Weights of a small mixture-of-experts language model, trained from scratch on English Wikipedia.
Size: vocabulary 20851, 113M parameters.
Training: a variant of Muon for the experts, 538M tokens, 8211 steps.
Below are experts of layer 3 (counted from 0) of a mixture-of-experts language model. Rows are named gate (a neuron's input weights, with its number), up (a neuron's input weights, with its number) and show model dimensions 448-511. Each number is 200 + 30 x the weight over its row's rms, rounded and kept within 0 to 999.
Before each expert's rows: a language model's description of what the expert responds to. This comes from a sample of Wikipedia text that the model never trained on.

# expert 36
What it handles: Words after years. Numbers and nouns following a year or number, mostly in headings and tables, such as 2025 season, 1970s, 2021 election, 25-year-old.
gate0,188,184,257,203,247,211,211,222,188,195,188,253,195,289,177,171,140,152,169,199,223,213,214,238,167,206,204,241,219,196,180,239,171,180,118,152,231,241,197,220,185,188,218,198,214,188,151,206,193,195,163,164,215,170,207,149,229,201,236,189,198,237,197,232
up0,171,195,180,241,165,188,234,226,209,195,248,247,176,156,197,191,207,252,256,178,157,181,260,202,195,213,201,155,185,171,217,151,236,228,242,185,195,202,168,200,224,235,201,190,214,253,230,189,188,178,234,199,217,204,227,218,139,196,191,221,188,169,247,188
gate1,202,138,210,201,179,237,228,146,163,208,225,214,238,167,195,187,202,172,242,216,180,219,191,203,202,177,196,179,206,207,207,238,214,190,177,248,197,134,197,200,231,128,155,217,239,216,187,135,231,200,159,221,218,203,180,184,221,223,168,199,182,212,161,160
up1,211,172,172,198,197,160,247,221,196,186,242,193,198,173,176,125,230,220,183,178,114,185,199,191,158,194,245,225,250,216,203,171,233,203,264,214,254,184,260,191,243,214,164,231,157,194,166,208,267,206,184,177,197,211,268,213,170,176,226,212,196,179,250,231
gate2,237,188,233,137,216,197,228,187,195,203,224,225,207,182,208,171,207,206,183,226,171,242,213,193,202,185,206,224,207,204,245,221,173,185,231,192,241,176,160,184,199,199,202,193,162,172,148,212,146,218,220,253,209,218,177,150,192,222,223,234,229,213,180,185
up2,211,193,220,141,233,225,207,246,203,219,181,189,184,190,204,163,183,195,205,270,134,205,213,228,220,173,192,229,219,253,223,194,142,198,201,222,279,199,252,166,136,194,195,165,238,180,243,260,194,181,213,221,283,193,228,174,165,203,192,243,235,185,161,229

# expert 9
What it handles: Copula and auxiliary verbs. Forms of be and have after a subject or relative pronoun, like is, was, are, been, e.g. "Below is", "slopes are".
gate0,213,204,178,214,162,176,183,162,180,177,246,224,229,207,200,227,204,195,226,197,241,287,167,216,196,207,211,190,173,168,167,208,215,204,142,217,213,215,195,191,171,185,191,202,195,159,212,231,210,224,152,185,228,212,204,161,163,197,228,194,226,234,187,247
up0,171,191,208,227,190,185,221,186,192,149,206,196,199,205,221,181,264,221,189,217,179,195,167,227,124,199,209,240,214,166,139,194,232,182,225,232,226,191,205,225,209,218,189,200,206,191,171,212,258,151,171,211,215,238,234,108,238,214,234,213,251,204,118,183
gate1,238,211,170,203,176,232,216,247,209,189,211,171,141,239,187,269,202,226,186,198,115,258,211,220,223,194,150,246,202,268,225,165,220,188,204,180,239,226,240,221,195,215,189,192,196,183,196,208,165,167,206,227,172,225,230,203,195,188,186,225,153,213,240,206
up1,217,249,225,174,228,176,157,222,221,213,172,194,202,204,171,175,213,228,235,182,200,213,225,186,195,185,183,201,196,178,258,204,213,172,192,156,134,216,161,175,158,168,207,223,207,191,233,221,200,186,178,183,238,197,222,231,159,192,238,191,217,130,246,178
gate2,241,223,232,173,190,173,244,215,213,174,200,211,225,206,204,196,246,183,245,209,160,207,226,163,170,209,189,173,248,202,215,176,169,180,208,248,284,140,239,213,172,196,223,201,164,200,179,249,190,241,202,201,160,203,212,258,220,253,238,198,126,194,176,257
up2,251,201,215,221,180,182,233,235,173,226,200,192,220,171,191,205,257,199,259,217,182,195,206,150,186,218,187,200,217,265,212,173,224,214,207,212,240,159,238,212,201,192,217,196,202,199,165,222,166,224,204,204,225,194,188,204,272,194,190,230,129,199,164,191

# expert 27
What it handles: Verbs and linking prepositions. Prepositions and past-tense or participle verbs after auxiliaries or nouns in narrative, e.g. "start to", "had been", "months later".
gate0,227,249,225,215,194,235,279,200,200,223,199,194,186,222,242,220,201,130,207,231,166,216,155,210,202,265,253,115,183,209,158,192,212,196,194,184,122,192,140,212,194,171,189,160,197,209,202,242,188,177,159,159,178,207,215,212,195,201,227,212,196,214,234,167
up0,251,190,241,213,179,200,152,119,208,214,185,134,187,268,216,156,207,152,193,191,224,176,169,195,193,279,238,215,187,236,139,246,242,182,224,187,219,218,234,170,226,182,228,199,206,148,175,186,223,207,144,286,162,177,242,210,228,218,137,159,177,239,235,126
gate1,160,250,244,157,224,183,97,130,198,209,162,208,220,163,258,229,211,217,165,210,264,162,210,182,216,245,201,206,256,190,144,176,188,184,232,197,237,159,214,207,173,182,187,161,227,137,165,190,154,227,180,206,186,211,209,183,178,191,221,164,225,233,229,272
up1,132,157,221,212,249,167,153,218,210,206,214,196,176,222,275,202,178,250,193,200,240,142,250,184,211,195,217,192,219,187,224,139,158,139,241,176,176,181,219,234,252,205,227,210,177,179,232,168,297,166,271,203,162,217,205,222,185,205,206,217,217,209,239,224
gate2,181,170,173,223,239,167,223,162,197,210,243,182,221,194,214,235,225,186,226,238,215,188,150,224,214,229,180,212,147,134,157,219,175,193,188,262,187,191,194,211,162,201,113,233,187,194,194,185,202,215,197,240,193,203,230,210,219,204,176,222,225,216,224,195
up2,179,204,226,181,197,245,172,183,168,172,219,225,179,260,134,187,200,184,239,199,195,219,265,213,232,224,179,186,204,179,235,123,271,191,195,190,225,227,239,176,184,166,280,198,204,218,147,226,119,167,227,247,256,220,164,205,150,176,140,185,155,151,128,250

# expert 42
What it handles: Proper-name final words. Final words of institution, place and sports names, such as University, County, Cup, Stadium, League, School, as in Johns Hopkins University.
gate0,222,161,227,216,191,247,201,212,186,164,195,155,159,242,212,216,203,210,214,193,209,201,215,213,273,200,176,186,222,207,229,237,191,198,179,185,219,240,240,206,223,189,216,187,239,214,205,250,199,150,194,235,174,220,187,198,276,221,170,239,205,195,174,179
up0,233,226,197,158,198,251,172,219,193,185,207,198,152,207,243,243,190,213,152,191,194,220,235,206,285,210,201,208,221,164,223,189,125,250,218,204,186,182,167,180,197,207,196,217,222,206,221,189,242,173,183,241,100,229,237,196,169,194,219,181,107,160,252,205
gate1,221,225,263,204,211,202,230,270,186,166,122,226,172,149,221,290,247,171,192,203,178,248,234,238,239,186,189,200,233,175,201,181,180,202,185,215,164,213,216,234,188,254,225,162,149,220,193,181,196,181,187,207,254,234,223,281,245,208,180,201,206,166,120,169
up1,198,206,187,190,173,197,161,218,208,152,173,199,216,226,204,233,257,195,225,169,247,219,228,267,208,193,219,206,249,146,226,235,191,184,212,205,243,229,201,211,199,238,179,186,184,221,160,235,227,217,157,177,138,203,222,226,201,216,246,195,203,171,284,224
gate2,240,234,257,170,196,192,183,190,237,227,223,197,186,154,218,214,164,208,192,215,196,184,161,211,171,214,212,184,227,207,177,222,206,210,235,260,262,228,210,223,221,195,213,229,161,202,138,206,158,270,186,177,154,232,238,114,216,193,186,166,196,229,202,170
up2,193,232,218,220,176,207,187,202,206,218,169,184,171,170,211,213,216,151,246,228,192,169,181,172,210,201,188,155,179,180,215,180,249,219,200,208,190,179,210,239,198,195,207,191,192,206,176,223,180,212,182,207,202,245,203,211,177,206,189,129,198,189,162,169

# expert 1
What it handles: Verbs and table pipes. Finite verbs and auxiliaries after a subject (were, are, can, became, had) plus column-separator pipes inside tables.
gate0,250,178,158,200,176,194,131,211,209,226,150,226,229,144,169,181,190,225,174,219,245,219,188,213,238,203,197,204,186,204,202,200,187,174,213,136,179,143,207,171,202,186,207,251,209,179,202,230,217,151,209,250,234,218,264,192,219,211,208,186,191,131,187,221
up0,176,173,261,185,170,206,185,182,217,181,167,192,259,222,153,148,239,173,200,203,224,183,203,233,209,246,199,227,250,191,165,199,223,192,212,223,227,219,185,184,186,230,223,143,233,190,224,232,144,215,186,180,187,204,212,173,189,216,210,163,162,205,206,143
gate1,214,243,220,230,184,193,209,196,193,197,152,217,213,167,195,151,195,214,241,230,169,193,186,188,218,185,210,191,132,194,182,116,177,173,253,222,231,218,223,153,196,173,218,183,245,213,210,246,254,220,232,213,147,186,176,233,211,186,178,207,182,165,147,196
up1,231,249,211,180,166,219,222,222,215,167,184,224,192,153,197,189,209,193,173,198,136,238,165,193,162,192,197,251,209,224,174,188,224,160,197,225,232,200,181,147,216,208,166,205,226,165,209,274,206,187,194,245,153,233,208,246,184,194,215,188,194,189,225,147
gate2,180,166,137,189,198,218,162,180,167,208,214,151,206,133,255,201,160,171,145,212,188,169,234,180,148,222,232,246,212,225,228,180,167,231,191,204,195,229,175,221,194,206,237,181,193,204,218,193,225,212,185,217,202,212,251,197,214,186,170,241,178,164,160,223
up2,195,166,210,225,213,222,190,195,192,230,232,180,185,212,280,256,174,218,176,223,245,164,241,169,146,192,201,180,211,187,259,186,144,243,205,229,176,191,194,239,276,207,225,207,132,220,217,208,175,189,218,168,210,203,215,207,194,186,194,226,203,228,183,227

# expert 26
What it handles: Digits in numbers. Inner and final digits of years, dates and figures, especially 0 and 9, plus million, billion, century and BCE.
gate0,211,249,210,206,189,236,209,187,223,197,230,183,224,224,248,229,204,255,166,163,158,190,192,161,172,238,197,247,219,175,186,160,239,194,206,175,161,192,182,214,208,174,209,158,201,238,223,157,183,179,124,228,197,222,228,139,165,210,231,189,224,220,196,159
up0,175,240,224,223,201,230,201,219,197,161,202,211,188,235,215,209,183,225,250,204,173,180,174,204,214,217,214,236,235,167,156,170,215,228,199,257,131,216,154,217,230,190,202,169,191,206,208,180,252,169,213,203,212,236,205,157,203,192,264,214,194,222,197,195
gate1,180,189,165,193,214,176,152,232,225,205,227,139,210,192,213,162,238,122,203,219,158,189,251,198,189,170,193,261,175,187,158,210,220,163,252,216,248,234,260,230,237,174,200,165,244,227,218,191,205,175,180,196,182,214,250,183,127,189,227,209,184,168,196,218
up1,173,214,237,214,219,147,226,211,247,162,191,193,202,223,254,176,234,170,251,181,209,162,211,203,192,225,235,246,194,195,173,193,182,182,209,204,144,193,225,226,177,222,173,193,192,201,150,224,227,218,220,174,208,179,159,273,224,214,177,219,217,198,248,229
gate2,206,195,148,188,212,224,212,209,253,202,186,165,234,217,208,166,208,184,184,217,143,219,201,199,215,216,207,176,227,199,201,249,253,240,228,228,176,137,220,188,214,209,178,210,212,236,126,199,256,168,237,172,177,227,215,202,207,203,215,215,196,190,156,225
up2,273,231,233,185,205,230,243,214,206,190,207,249,183,158,207,212,270,154,213,175,199,207,150,203,174,233,185,234,188,200,188,190,170,175,240,218,235,189,167,234,196,183,244,260,212,189,210,179,187,191,163,231,183,213,193,160,147,202,218,162,134,219,269,184

# expert 46
What it handles: Name particles, surname starts. Name particles and surname beginnings after a first name, such as van, de, Di, Pac-heco, Tur-can, initial capitals like J.
gate0,201,187,166,157,198,209,188,265,166,188,202,194,208,215,233,178,186,155,197,226,180,218,197,197,240,237,232,215,214,185,191,204,262,189,216,151,205,221,176,182,159,230,237,210,211,175,176,194,205,268,183,166,171,248,218,201,202,219,235,198,231,212,225,222
up0,187,197,234,229,220,176,156,136,212,173,198,193,182,189,164,217,227,178,160,160,193,202,221,159,164,186,190,265,240,225,215,169,209,163,198,149,192,173,244,186,230,175,165,185,212,220,192,247,188,167,200,230,231,198,185,226,230,175,181,159,147,218,171,279
gate1,190,229,211,213,212,195,158,251,185,236,210,229,169,211,214,181,202,160,209,200,225,206,225,152,187,221,157,165,233,173,206,188,228,193,218,174,214,209,178,191,175,210,200,210,219,248,188,224,166,180,218,103,182,171,163,220,216,197,235,214,160,123,230,229
up1,171,187,237,228,208,174,142,217,209,199,218,180,194,205,189,207,214,194,185,262,147,203,196,145,198,184,210,167,185,217,154,228,191,221,194,215,199,203,160,182,185,185,187,245,232,211,222,207,219,198,157,204,229,246,227,215,202,224,177,201,197,194,134,180
gate2,149,145,167,274,189,159,167,178,185,200,193,277,205,189,233,224,209,199,167,176,216,230,231,184,201,145,221,168,166,187,206,193,175,214,212,253,202,167,196,204,172,180,153,246,193,194,185,163,204,239,188,264,186,168,183,180,190,221,198,192,160,167,171,192
up2,180,187,222,228,229,199,161,185,158,209,160,194,196,158,195,252,224,190,219,203,212,227,239,191,242,208,208,162,199,166,159,213,139,160,211,251,201,139,210,210,229,199,228,217,192,244,228,192,178,176,179,167,188,180,205,147,195,184,202,137,168,201,235,126